{
  "d_shared_expert": 192,
  "hidden_act": "gelu",
  "router_score": "softmax",
  "norm_eps": 1e-05,
  "max_seq_len": 256
}
Below are experts of layer 2 (counted from 0) of a mixture-of-experts language model. Rows are named router (the router's row for the expert), up (a neuron's input weights, with its number) and show model dimensions 80-159. Each number is 128 + 24 x the weight over its row's rms, rounded and kept within 0 to 255.
After each expert's rows: a language model's description of what the expert responds to. This comes from a sample of Wikipedia text that the model never trained on.

# expert 6
router [121 106 178 110 105 111 104 149 141  94  93 140 121 135 161 149 127 147 159 126 118 123 161 116 110 162 128 125 122 118  98 108 155 106 118 160 143 133 118 156 102 116 152 151 118  85 177 151 178  60 162  92 132 108 132 148 128 126 116 125 152 137 131 104 128 144 135 159 111 119 135  91 151 127 143 159 134 101 108 103]
up0 [157 151 142 143 120 143 136 118 155 150 152 145 142 102 154 115 104 101 150 135  69 104 153 119 130 126 126 142 137  96 134 127 132 134  74  93 110  71 109  96  98 134 128 111  89 120 126 154 131  49 137 127 114 139  98 116 158 146  95  98 146 146 132  87  79 116 131 126 124 148 144 105 126 102 118 152 153 143 139 110]
up1 [142 110 116 118 135 117 108 166 171 144 136 155 161 161 112  84 156 129 142 126 124 115 152 141 128 131 112 106 117 119 149 106 150 135 113 125 146 128 143  94 139 143 139 115  93  73 128 160 116  96 155  93 126 150  98 136 143 158 124  89 160 123 117 105 136 165 129 113 111 113 149 109 143 104 166 119 177 147 117 199]
up2 [134 106 123 138  99  91 132 104  87 135 121 121 121 120 142  93 125 123 159 127 160 115 129 109 115 113 139  87 154 145 135 147 112 161 140 117 108 138 131 162 106 140 146 134 128 142 108 119 139 104 137 111 100 136 131 151 113 132 115 117 148 177 118 109 114  27 106  96 162 120 141 124 185 119 140 123 140 161  96  96]
up3 [121 138 143 148 105 117  96  99 150 135 122 113 119 107 109 118 112 133 117 112 130 119 130 144 138  89  72  99 131 138 151 133  94 143  89 164 147 147 134 125  53 150 155 133 141  66 123  76 135 139 129  95 165  95 111 110 128 116 158 108 106 159 103 138 107 119 133 117 144 124 108 128 135 139 103 149 146 161 155 132]
up4 [154 115 140 106 128 121 109 125 120  81 153 140 124 125 122 148 107 114 153 139 143 150 133 124  91  72 173 140 114 160 120 149 130 213 120 108 104 146 142 130 155 133 156 140  79 132 106 106 136 121 164 111 170  83  96 143 158 139 109 145 103 134 171  93 132 134 125 115 159 137 126 141 104 135 120 120 114 108 134 102]
up5 [149 134 132 108  99 146 151 149 124 143 110 128 130 142 131 128 156 141 131 131 107 136 106  98 137 118  82 126 125  85 166 111 157 156  80 131 147 110  91  93 131 133 117  98 144 123 136 139 104 140 133  84 152 136 114 147 121 151 149 131 141  80 129  94 142 105 102 121 117 113 126  92 120 140 127 121 186 108 112 116]
up6 [140 158 112 117 115 133 106 137 143 112 136 120 108 113 117 176 127 109 118 147 154 137 130 137 115 150 110 127  88  70 108 136 132 111 128 122 166 158 125 138 199 133 132 143 134 151 140 139 151 124 105 175 125 151 116 138 120 138 255 148 155 145 121 102 109 119  99 126 142 138 121 122 118 150 152  91 124  72 113 108]
up7 [109 117 114 139 114 134 141 141  92 142  78 111 162 137 147 138 105 124 151 137 124 129 154 138 141 138 142  99  95 105 129 142 134 184 137 152 146 124 117 123 155 200 110  98 165 145 128 134 124 152 151  94  85 100 101 114 136 134 154 137 115 117 140  79 133 128 205 119 133 138 106 137 135 107 119 139 147 123 153 152]
up8 [190  89 125  90 104 148 137  95 132 123 135 109 156 102 136 134 146  97 146 109 136 162 119 144 113 132 109  92 133 129 119 160 146 127  96 149 135 132 120  82 189 109 141 169 118 166 157 158 136 151 125 186 111 129 106 104 139 125 131  78  93 166 145 126 130  67 130 107 109 136 125 179 151 140 103 125 136 193 103  88]
Word pieces inside Slavic, Scandinavian and other non-English names, such as j in Dragovoljac and Torbjørn, ić, ov, and capital initials like K, J, P.

# expert 16
router [109 160 145 113 143 147 101 136 115 139 127 144 116 131 161 130 146 100 101 133 145 107 139 112 151 134 122  90 133  80 153  95 142 108 136 146  90 145  92 128 118 149 126 130 134 103 144  84 140 135 135 157 128 114 127 114 136 131 135 132 110 159 159 118  96 121 128 130 112 154 147  99 182 123 156  88 138 144 131 141]
up0 [173 118 117 126 139 123 111 110 147 177  90 117 130 119 138 135 129 145 116 149 115 130 127 134  95 141  97 120 139 106 141 117 124 144 108 152  79 125 131 130 179 133 151 124  85  98 142  96  96  95 164 142 135 142 117 130 161 135 145 107 134 111 113 101 158 161 148 124 125 105 165 118 172 163 111 132 141 103 155  98]
up1 [160 117 107 116  67 102 107 145 155 158 140 134 111 135 123  86  95 168 138  94 135 150 117 145 148 147 107 131 115 137 166 147 126 137 126 104 132 228 166 122 146 153 129 144 139  97 114 128 133 104 145 149 107 100 105 128 135 134 112 110 130 119 122 122 117 163  96 106  94 144 147 126 106 152 108  77 131 125 136 112]
up2 [151 125  75 109 139 103 159 130  83 123 123  90 128  95 127 124 133 116 118 139 170 121 153 192 177 122  88  91 130 124 148 124 145 137 117 131 165 137  90 114 120 161 122 126  92  80 137 116 115 106 195 138 127  85 119  92 154 170 148 119  81 140 132 119 175 141 112 130 122 104 107 133 117 122 111 112 160 181 119 134]
up3 [104 177 140  99 117 155 116 140 114 131  96 140 151 108 110  95 139 120 118 132 153 143 141 136 102 148 105 104 152 112 141 104  75 150 120 120 122 146 118 134 188 132 135  61 146  71  74  74 113 143 141 117 111  86 127  88 127 121 105 142 100 127 139 113 129 111 133 128 179  76 161 118  87  88 152 157 116 123 144 121]
up4 [103 121  74 141 143  93  91 126 140 168 146 136  84 128 146 108 133 121 133 124 138 159 155 111 150 109 140 106 134 106  99 144 108 146 131 101 101 106 111 113 137 123 151 129 117 105 142 128 109  98 206 162 115 155 141 121 140 147 243 143 120  90 113 132 146 164 129 130 102 139 119  87 117  87 154   0 161 122 133  97]
up5 [172  74 128 103 147 154 144 121 145 103 137 103 135 140  97 151 122 132 127 139 128 126 119 138 164 170 138 150 116 150  67 141 152 143 147  47 121 125 171 153 147 158 154 159  81 143  84 117 136 100 124 113 139 105 102 162 158 128 132 127 109 113 167 119 108 161 120 120 146 136 157 119 118 178 163 120 116 103 108 144]
up6 [141  65 166 112 117 129 119 108 176 139 156 116 170 117 131 118 159 130 111 126 134 115 144 124 151 118 114 134 138 146 160 160  84 167 127 121 114 111 115 106 136 172 136 107 153  98 112 160 116 134 142 156 140 160 104 121 139 168 147 106  99 128  93 108 106  99 111 111 102 145 145 148 120 123 127 119 116 153 110 122]
up7 [167  80 158  90 114 128 107  92 131  51 126 135 141 140 140 106 142 101  93 137  31  98 145 152 133 154 123 125  98 119 143 112 160 122 124 109  54 130 116 105 119 155 114  96 152 105 163 103  81 135 140 121 150 124 102 108 147 152 109 139  99 118 117 112 101 113 122 110 169 130 158 140 107 124 134 135 100 144 133 138]
up8 [168 138 159 117 122  74  59 118 130 120 141  87 118 123 134 160 136 144 137 142 101 104 115 104 164 116 155 108 141 154 151 132 246 118 130 113 114 133 109  73 130 132 133 163  89 130 123 116 117 118 134 142 147 128 125 130 110 136 142 122 111 104 108 128 124 117 133 111 112 166 124 127  94 139 148  88 127 124 117 130]
Table cell pipes and colons after field labels in infoboxes and lists, such as Crew:, Label:, and pipes between stats.

# expert 4
router [107 139 132 117 137  79 138 148 156 128 124 144 102  89 144 105 146 121 122 128  76 135 148 133 117  97 129 150 188 134 132 108 137 147 116 106 120 113 118 134 144 147 160  97 132 107 120 140 126 128 113 118 150 132 133 130 173 173  94  94 129 119 154 136 143 160  79 136 107 137  93 116 125 167  76 152 155 145 110 121]
up0 [146 157 128 169 122 107 128 149 113 141 174 120 134 160 123 144  82 131 116 136  93 106 111 127 148 162 140 111 136 107 112 153 156 182 108 116 123  95 116  94 149 134 160 114 100 249 134 128  91 139 114 137 127 155  99 124 235 154 163 139 131 131 127  95 103 120 159 118 125 102 117 143 162 130 101 133 117 185 130 134]
up1 [130 165 146 125 112 113 128 109  98 145 121  96 118 112 101 115 158 143 122 137 164  84 146 137 105 142 126 118 114 117 116 134 118 145 109 157 150 162 118 107 132 160 107 142 137 125 101 102 147 165 130 136 134 119 118 119 122 168 128  84 117 141 123 104 102 109  90 107 148 116 133 151 141 112 117 150 120 134 109  85]
up2 [154 112 129  96  88 134 145 123 108 138 116 108 126 136 118 144 137 143 148 142 153 170 112 137 158 114 153 132 101 140  94  93 147 131 114 141 140 138 130 113 165 105 161 136 126 125 112 132  92 124 120 159 124 133 120 139 163 111 141 131 157 162 115 135 113 154 100 102 108 117 145 164 129 144 157 124 115 119 166  79]
up3 [136 147 125 124 111 146 116 108 123 165 137 115 147 133 124 124 147 138 144 125 119 133  99 120 124 238 101 140 157 140 100 188 153 125  93  94 164 115 107 113 128 125 122 137 124 129 140 148 111 162 160 129 143 158 113 128 122 149 124 127 161 113 124 102 121 124 134 133 139 173 152 122 120 113 133 166 130 137 152  98]
up4 [117 152 153  97 152 154 142 183 139 184 139 101 144 143 142 121 116 145  96 127 146 118 117 130  96 153 138 105 139 138 132 115 149 100 130 132 138 145 137 119 132 121 123 136 135 138 104 106 107 113 110 153 148  96 114 121 145 132 120 187  97 117 120  98 138 107 153 111  99 162 138 137 132 158 130 106 114 120 151 123]
up5 [116 119 119 160 129 124 119 114 144 127 145 131 125 128 134 146 107 169 143 100 127 128 131 161 140 137 148  95 113 103 158 167 121 133 137 144 119 117 128 140 130 138 145 143 139 115 137 129 128 133 123 255 148  98 123 112 108 111 119 120 158  97 143 126 131 117 111 127 136 148 129 135 113 108 102 141  93 148 133 121]
up6 [136 125 144 115 111 134  95 138 154 115 133 124 125 134 115 171 134 139 133 142 101  76 143 123 124 143 100  95 126 143 146 179  95 109 142 148 175 115 135  80 137 113 228 122 151  90 115 120 106 127 124 139 146 146 106 119 159 132 150 116 105 145 151 124 127 132 121  99 135 133 131 138  66 101 152 115 109 166 151  92]
up7 [183 128 119 120 155 150 112 140 131 155 134 115 123 144 106 148 127  90 105 126 112 123 112 115 139 104 184 123 135 112 117 129 130 118 127 140 135 153 139 132 118  86 140 145 148 139 141 188 114 200 127 176 143 156 109 128 135 113 148 113  95 114 130 112 133 120  91 100 143 150 142 142 138 174 118 102 116   0 105 142]
up8 [134 127 147  78 153 149 161 148 101 152 145 120 151 125  85 112 119 117 157 164 124 116 103  99 165 147 127 132 142 134 140 129 115 151 112 133  95 126  87 139 140  94 132 135 133  99 151 142 110 152 150 137 133 102 131 135 142  38 109 135 125 120 119 116 129 162 124 102 103 139 122 135 179 122 155 131 133 158 144 125]
Consonant pieces inside or starting unusual surnames and foreign names, such as the k in Lusk, Yonkers and Shenkman, Zvonimir.

# expert 13
router [143 117  99 155 131  93 111 107 108 109 146 120 134 162  80 112 109 186 111 156 166  98 114 123 115 124 159 128 105 146 163 126 107 148 121  92 109 137 158 186 174 152 104 162 100 182 126 168 120 167 150  91 105 115 129 142 117 154 128 137 149 107 116 153 120 109 121 136 108 143 149 112 138 128 106 154 150  94 127 127]
up0 [ 98 123 122 138 175  83 132 107 122  97 119 149 100  97 169 116 100 113  96 111 115 145 103 108 132 143 116 184 120  93  59  93 108  97 155 122 112 139 131  93 150 113 134  85   0 121 142 127  91 103 107 108 163 119 114 155 130 164 147 107 155 139 164 112  99 146 125 110 106 144 157 105 117  96 148 150 173 100 143 147]
up1 [178 117 109  99 136 148 116 146 108 130 160 136 160 113 126 101 134 137 151  99  93 117 144 112 128 102 119  91 134 146 133 123 116 165 133 132 117 154  98 153 153 156 115   0 125 136 124 133 123 194 150 159 144 114 102 112 143 145 138 115 131  76 118 125 144 134 103 118 154 116 156 140  74  84  85 120 157 165 102 148]
up2 [126 120 129  97 146 110 153 118 144 116 127 155 110 103 113 111 125 146 118 130 133 102 107 115 123 123 130 125 157 128 130 162 158 157  96 120 112 140 142 146 137 139 146 140  89 133 113 130 105 128 107 148 146 123  97 127 113 138 125 104 131 121  93 118 173 125 255 116 155 157  99 149  89 134 140 143  89 130 116 137]
up3 [142 123 138 154 130 121 113 118 148 147  94 158  90 101 109 112 115 134 143 130 139 119 137 184  63 150 129 175 165 139 134 133 107 100 106  99 127 145 129 145 170 133 136 124 132  70 157 107  91 111 124 149  96 135 108  98 153 119 136 111 146 124 203 108  97 148 124 137 125 100 152 103  88 155 127 128 159 163 161  99]
up4 [131 100 105 148 138 131  96 156 141  90 145 132 136 137 147 141 129 118 133 121 112 134 148  84 114 178 133 170 111 141 139 203 129 148 134 110 136 143 115  91 132 149  96 149 141 143 114 143 112 110 103 108 125 135 114 118 124 126 128 113 137  75 115 125 118 167 150  96 147 105 102 165 142 136 128 107 152 137 104 121]
up5 [128 108 132  98 145  87 108 118 116 127 116  83 139 147  94 115 121 129 141 145 139 146 128 138 166 124 139 130 140 126 139 122 129 185 122  74 111 113 120 130 172 114 154 148 109 114 111 149 145 129 156 131 111 132 102  99 141 106 106 150 119 112 139 114  81 143 132 135 146 125 136 143 159 128 144 137  83 116  86 121]
up6 [125 108 117 107  80 164 124 140 151 131 123 119  90 138 124 126 145 122  96 175 134 112 130 138 160 109 137 132 139 112 125 137 126 110 151 122 107 105 129  79 183 148 128 139  75 136 122  77 119 124 162 119 100 119 106 112 138 166 155 122 135  96 108 116 142 176 182  98 116 182 122 141 179 106 134 106 138 137 122 128]
up7 [116 188 134  58  98 116 115 109 142 123 132 132 137 144 118 143 136 124 129 101 153 110 117 124 144  80 166 110 144 131 112 141 141 102  76 148 140 124 115 167 120 150 153 223 112 107 104 130 134 128 103 102 102 139 116 147 140 115 136 122 145 150 119 102 165 136 109 179 150 155 175 118  98 111 128 176  98 120  92 130]
up8 [127 107 114 123 151 114  81 133 142 134 110  99 116 118  82 134 139 114  95 152 122 116 135  87  88 157  99 151 163 139 126 151 152 129  94 131 109 117 133 143 156 106 111 102  85 141 129  83 139 109  72 127 156 159 116  99 128 140 185 127 131 152 124 111 128 114 123 127  99 108 194 105 132 115 145 138  93 121 141 157]
Subject pronouns and relative words opening a clause before a verb, mostly in biographies, such as he, She, which, who; also closing parentheses.

# expert 25
router [131 112 113 148 117 140 139 117 126 132 138 124 123 114 173 149 153 137 143 113 105 150 150 125 155 147 144 124  96  73 152 130 161 112  96 158 138 112 109 120 123 128 123  93 164 151 157 172 150 120 126 149 110 113 120 142 149 138 116 122 149 105 141  99 111 135 109 147 103 119 138 137 144 117  98 125  91 152 149 166]
up5 [108 125 116 117 135 129 157 122  88 130 123  81 118 134 114  94 123 133 138 136 100 141 151 155 133  89 132 139 121  90  89  97 128 103 101 168 126 116 146 115 138 137 126 124 103 113 114 144  97 147 129 113 120 162 115 130 110 130 233  80 161 111 113  96 148 137 137 116 142 101 105 149 175 168 107 157  90 173  84 115]
up6 [160 160 138 122 110 144 116 109 107 152 150 100 167 146 104 119 191  96 110  50 134 147 133 128 179 143 122 142 140 156 122 144 113 135 115 142 122 135 106 133 174  90 133 102 140 141 122 103 111 135 127 173 114 150  91 126 144 174 146 124 124 154 117  87 111 137 100 130 107 103 112 123 118 133  93  72 116  97 128 121]
up7 [119 107 144 130 113 133 144 119 123 130 118 157 111 163 121 130 130 151 159 138 124 155 104 115 120   0 149 159 140 166 141 128  68 125 110 165 135 105 116 115 121  85 161 105  95  79 102 126  87 104 143 117 138 118 104  89 138 114 119 108 134 149 109 113  79 137 112 110 163 150  85 135 114 122 147 136 151 111 137 125]
up8 [126 154  68 122  96 132 126 135 140 159 136 151 130 109  88 128 131 145 120 131 123 144 119 165 123 120 102 129 124 140 163 136 106 113 150 143 133  95 136  98 157 150 110 115 136 145  83 142 105 100 145  89 147 131 124 105 129 127 132  67 101 175  96 122 103 107  87 105 127 145 146 133 189 110 151 119 105 145 116 122]
up9 [170 131 147 136 174 118 129 137 117 112 117 137 173 118 132 131 106 120 151 144 117 166 137 128 149 122 120 118 152 120  92 150 136 151 149 159 142 100 119 167 135 136 202 157 104 147 148 134 108 152 138 145 110 143 109 118 126 174 110 103 118  94 140 121 129 104 107 109 128 107   0 121 121 168 122 129 159 134 150 123]
up10 [104 119 122 115 123 158 106 141 119 115 142 108 135 129 132  97 126 162 118 107 121 118 244 157  84 187 140  19 121 119 147 108 145 139 185 124 125 142 137 136  78 120 121 103 137 130  94 140 125 127 141 112 119  94 104 150 116 136 162 147 123  79 153 105 149 145  83 120 118  89 138 110 104 103 143 100 134 159 181 136]
up11 [135 113 160 151 150  93 123 119 130 147 116  78 146  88 145 118 123 101  94 109 135 165 108 133 113 125 154  52 103 128  81 115 125 130 155 133 121 113 124 172 144 177 146 150  96 112 114 117 110 103 144 147 137 119 113 146 132 149 160 133 135  86 124 117 140 165 100 113 151 131 119 152 117 141 105 179 130 117 138 141]
up12 [125  79 116 102 133 119 137 190 110 144 110  86 154 124 113 124 134  22 118 124 101 149 105 138 131 162 139 130 130 124 129  93 150 111 156 151 128 107 141 127 169  98 143 143 159 110 149 127 125 161 146  99 188  98 124 145 125 123 170 162 134  88 154 155 138 143 127  98 128 136 152 128 112 136 111 104 159 132 125 114]
up13 [134  72  89  65 144 112 122 143 130 107 153  95 137 152 110  97 105 117 143 124 139 138 136 144  92  98 119 171 114 155 108 110 119  96  94 137 187 159 142 157 161  92 134 131 113 109 124  96 121 154 109 119 106 112  98 124 146 106  84 120 118 122 116 135 155 143 148 108 157 120 112  90 195 120 142 114 132 151  96 111]
Hyphens and single capital letters opening names or words in sports career lists and tables, such as Inter-Cities, Y-outh, Z, Al.

# expert 46
router [132  98  84 115 174 134 176 115 122 148  85 167  99  86 160 106 117 103  92 159 102 151 123 116 110 143 138 145 166 121 149 140 101 125 118 130 132  84 117 162 114 109 122 104 132 135  92 171 123 123 110 176 144 181 100 123 153 143 134 125 111 134 187 113  74 136 135 143 104 117 133 125 131 133 149 126 131  97 126 146]
up5 [129 115 131 125 121 122 124 130 181 140 163  94 135 108 117  89 102 117 121  98  94 146 107 119 136 176 132 148 134 117 135 117 134 147 144 156  91 132 150 128 127 130 105 104 113 111 111 153  94 151 138 115 139 137  99 108 131 128 140  94 110 141 148 134 137 108 126  98 130 181 119 152 120 163 134 127 142 174 171 116]
up6 [130 250 123 125 116  98 141 100 134 131 110 137 128  98 145 137 130  94 113 119 120 137 122 144  91 156  77 140 131  91 119 132 120 136 124 154 156  89  99 117 185 123 145 128 133 137  80 148 144 127 147 145  90 130 110  97 118 172 146 144 138 137 172 104 120 153 155 128 113 121  95 132  79 133  73 124 127  92 156 124]
up7 [137 131 148 125 169 130 169 125  91 155  94 162 105 123 134  75 125 144 107  99 129 255  96 121 131 129 161 109 107 145 119 110 100 114 116 128 130  93  83 131 141 135 176 133 109 131  89 138 110  92 125  98 119 151  93 101 111 126  85 151 143 147 134  95 129 138 151 114 151 105 150 146 131  83 138 135 134 136 103 114]
up8 [125 123 132 111 142  98 147 142 131 150 122 135 125 111 123 115 127 125 157 100 125 115 120  98 153 148 124 122 157 109 129 148 142 128 152 128 169  82 140 137 134 116 125 113 151 108 119 128 178 126 172 129 145  32 119 122 136 141 131 126 144 144 111 140 174 145  72 108 109 144 150  93 124 140 103 126 143 132 105 113]
up9 [161 117 147  93 149 102 141 142 143 162 121  96 158  91 131 119 154 118 123 104  98 129  97 164 117 157 132 174 100 134 126 141 131 119 148 121 142 117 151 137 133 180 125 139 113 112 128 133 105 128 149 152 124 158 107 120 133 147 158 124 110 130 146 107 100 121 130 125 130 114 113 110 164 146 111 137 132  87 158 111]
up10 [112 137  63 136 121 113  79 135 144 174 150 148 170 104 122 148 146 140 149  86 102 144 123 142 140 150 139 212 133 119 121 120 129 109 106 139 114 139 118 156 149 131 125 104 121 116 125 168 120 119 140  93 121 133 103 121 144 166 124  76 106 138 147 119 118 134 133 114 120 110 118 147 137 148 122 137 172  94 136 116]
up11 [124  91 163 156 142 104 138 148 123 196 119 118 157  84 116 167  86 132 104  51 118 123 119 115 134 163 111 101 112  99 123 146 136 104  95 183 124 118 122 149 157 133 143 142 143 129 147 166 156 139 125 142 123 125  83 133 134 126 134 138 121 105 163  99 103 115  27 115 133 126 139 135 123 135 128 146 146 139 152 140]
up12 [127 100 148  97 144 146 135 107  85 100 133 127 113 124 122 128 150 104  90 130 111 155 167 125 127  87 109 118 130 137 176 149 122 146 152 128 104  79 109 128 142 161 141 187 122 109 101 127  58 144 115 123 121 146 121 128 142 120 128 139 129 152 165 121  99 152 146 101 109 121 172  72 115  88 178 131 147 109 114 128]
up13 [128 125 144 123 124  97 113  99 120 149 116 109 108 135 153 133 135 177 116 125 112 112 129 138 137 109  90 130 132 142 125 130 148 100 133 130 133 119 112 113 155 133 121 116 129 110 135 128 132  95 120 106 131 132  94 133 183 128 162 149   0 180 113 118 103 118 142 103 157 114 107 119 128 118 120 114 133 130 170 131]
Word-initial pieces after a space, often in French, Spanish or other foreign titles and names, such as de, La, l, ch, del, pr.

# expert 34
router [131 126 108 143 146 152 115 157 107 175 150 142  96 127 121 141 178 176 100 128 121 117 139 174 124  94  67 125 114 106 136 114 123 124 109 107 130 139 144 110 161 163  82  88 116 168 158 156 103 101 106 132 119 114 151 126 131 106 155 110 145 136 156 126 109 160 131 125 122 125 104 120 149 151 156 171 155 153 125 163]
up0 [163 129 147  71  98 127 148  86 146 112 126 168 106 129 151 156 125 149 103 153  96  68 138 150  94 155 134 162 146 130 118 143 114 122 117 197 137 130 166 117 171  90 162 104  85 137 149 149 100 123 111 153 117 123 110 138 215 130 181 143 134 121  93  89 102 127 125 134  90  96 130 131 134 148 136  97 120 101 111 146]
up1 [127 117 162 144 133 111 105 104 121 146 147 139 116 101 110  94 140 109 108 131 136 134  87 111 152 140 150 124 145  98 123 162 104 159 144 168 134 102 127  95 100 175 118 129 118 123 128  95  90 130 136 145 124 113 115 103 158 127 132 120 161 117 146 112 111 102 156 102 129 126 124 142  51 116 137 127 168 136 151 101]
up2 [131 126 117 104 109 140 140 149 143 121 112  90 141 106 133 147 126 146 141 125 128 143 129 107 142  85 101 124  97 124 141 104 118 140 128 141  96 124 151 128 112 110 151 102 171 126 101 114 138 117 108 137 113 119 113 134 160 123 156 136 119 140 109 114  92 150  84 113  94 108 143 171 172 178 106 146  94 110 148 125]
up3 [145 134 127 117 124 120 103   0 123 167 165 158 137 119 132 133 115 126  75 139 156 124 150  84 136 113 113 132 128 142 182 110 106 154 121 126 137 121 103 154 115 125 153  61 122 149 138 107  90 127 124 176 121 118 121 126 151 124 158  95 109 108 135  95  32 111 120 134 129 170 126 137 103  89 143 110 146 115 141 116]
up4 [147 161 142 117 133 137 138  75 127 155 153  91 128 121  51 158  94 132 138 114 116  95 125 124 124 158 115 104  79 117 125  98 125 150 106 109 139 133 113 141 117  65 146 108 150 134 125 152  75 144 113 124 110 143 112 123 112 171 140 127 134 120 131 114 134 111 147 118 103  98 163 137 115 102 137 123  97 134 103 115]
up5 [145 115 138 140 117  98 125 122 138 176 145 158 130 137 120 117 131 123 138 144  88  81 116 108 111 222 139 120 109 113 106 147 110 111 157 150 148 115 122 163 130  97 158 138 152 124 120 132 123 122 148 124 119 159 120  27 130 114 139 105 125 163 110 110 134 116 133 128 153 113 150 126 112 111 120 122 124 127 120 136]
up6 [ 81 132 128 144 126 127 122 122  91 154 120 153 138 157 133 164 127 159 166 113  75 119 115 125 144 127  99 116 108 127 134  38 107 177 150 135 105 146 137 176 117  74 119 119 120 126 161 126 127 123 167 130 123 168 111 118  92 122 117 100 100 166 150 133 144 155 128 121 145 128 153 150 166 123  97 119 128 153 129 119]
up7 [139 126 140 134 133 121 118  89 125 162 122 103 106 127 112 118 123 104 156 153 121 117  90 153  93 223 170 146 166 140 132 135 159 141 103 128 147 110 125 122  99 164 123 125  84 135 116 144 119 139 136 160 146 134 116  99 139  98 153 141 137 139 135 110 138 125 135 100 172 136 125 123  89 119 114 133 146 128 146 130]
up8 [118 130 102 133 120 149  97  99 138 145 164  88 134 151  90 148 117 115  92 117 159 153 120 127 121 124 106 125 101 121 153 134 136 144 132 117 122 103 117 118 119  87 141 131  87 119 122 122 101 110 139 115 104 137 101 136 100 125 158 122 131 154 136 105 126 100 136 100 132 113 158 138 109 123 151 127 134  62 117 111]
The word and or & in lists of names, plus capital letters inside acronyms and abbreviations such as CILIP, CMOS, PDC, PP.

# expert 28
router [173  96 122 114 116 148 156  85 149 119 101 125 136 105 102 139 111 149 151 132 126 163 132  82 107 142 119 139 104 144 148  59 114 146 110 120 120  93 106 114 133  95 153  91  74 153 106 137 138 130 120 173 102 121 127 111 197 148 151  59 133 146 134  99 129 144 108 127 154 139 140 116 110 152 121 137 137 120 120 139]
up5 [119  93 113 105 123 104 118 116 165 129 144 118 144 145 106 124 106 145  92 113 118 124  96 121  85 144 113 125 128 116 136 131  98 137 186 183  81 136 118 126 153 144 155 104 154 117  74 107 137 131 144 119 123 134 117  95 146 107 141  55 127 147 160 122  69 158 145 117 143 112 187  98 118 115 113  95 146 105 132 144]
up6 [108 146 133 107  77 133  94 115 163 151 125 130 101 124 110 128 134 130 118  90 110 164  91 114  86 109 114 137  99 110 119 103 153 118 120 131 135  46 129 132 150  99 144 130 107 112 110 121 136 126 126  64  93 149 108 169 139 174 127 112 106 164  84 111 152 157 111  95 115 111 162 161 132 157 100 114 137 142  91 126]
up7 [ 96 125 193 118 134 129 131 105 187 125 136  93 105 167 151 175 113  86 153 139 155 160 158 135 144 109 126 134 128 137 139 121 140 139 142 139 147  95 137 172 132 167  97 168 152 138  80 118 173 106 135  98  96 121 110 134 157 119 120 104 124 134 237 124  99 148 117  89 154 124 120 139 127 168 148 100 155  95 117 125]
up8 [138 146 106 147 159 135 136 128  99 132 133  73 128 143 112 160 127 170 165 110 121 125 163 130 132 146  38 190 124 109 160 101 152 152 121  99 108 114 135 192 144 109 142 113 115 121 165 159 125 113 172 170 170 116 114 139 137 111 130 126  96 126 149 105  90 174 119 140 123 100 112 147 175 158 136 133 119  70 162 122]
up9 [146 124 140  72 141 137 140 122 103 107 141 127 141 106  97 105 153 111 107 114 100 150 100 132 120 137 125 102 148 128 115 108 109 114 111 113 128  99 129 160 135 128 101 103  98 114 123 139 110 121 136 145  93 146 100 128 110 129 114 137 116 143 120 124 131 106 105 101 156 155 159 140 135  95 149 161 112 102  97  75]
up10 [139 153  96 110 167 153 145 113  63 169 135 173 111 137 115 154 163 100 129 130 131 158 105  99 131 145 159 177 117 111 100 136 113 130 133 200 115 113 156 124 129 128 139 147 110 132 120 134 128 135 155  96  89 169  97 134 121 130 120 139 115 115 136  96 100 119 127 117 146 120 110 108 139 149 170 128 148 131 112 125]
up11 [156 128 125 114 110 123 113 172 153 114  93 108 168 163 102 149 133 134 149 141  99 154 147 139 123 101 104 126 107 131 142 104 149 134  99 111 153 116 138 112 102  95 123 128 131 111 146 140 120 146 144 103 115 143 106 126 148 149 120 146 127 138 145  80 140 164 108 107 123 109 144 125 126 154  90 116 119 123 119 142]
up12 [181 116 149 112 118 129  83 143 125 151 126  68  86 126 153 141 170 105  16 125 114 147 158 125  95 121 129 127 139 100 147 150  80  98 143 121 115 126 116 120 119 145 138 113 102 131  66 111  63  86 153 133 104 145 114 148 178 147 153 124 133 138 103 125  82 109 106 122 128 129 164 106 152 133 145 126 138 106 100 117]
up13 [131 141 112 150 115 110 142 185 161 106 127 126 126 123  69 178 117 146 140  81 116 131 123 137 101 110 132 118 124  65 149 104 130 121  79 133 146 134  94 143 138 114 128 142 107 103 101 142 149 109 122 145 128 118 116 154  83 160 203 157 103 147 146 127 158 111  80 105  86 159 132 155 133 112 125 142  86 182 113 122]
Digits in years and counts like 1964 or 100, plus country-name pieces like U in Uganda, Az, ur in Kurdyla.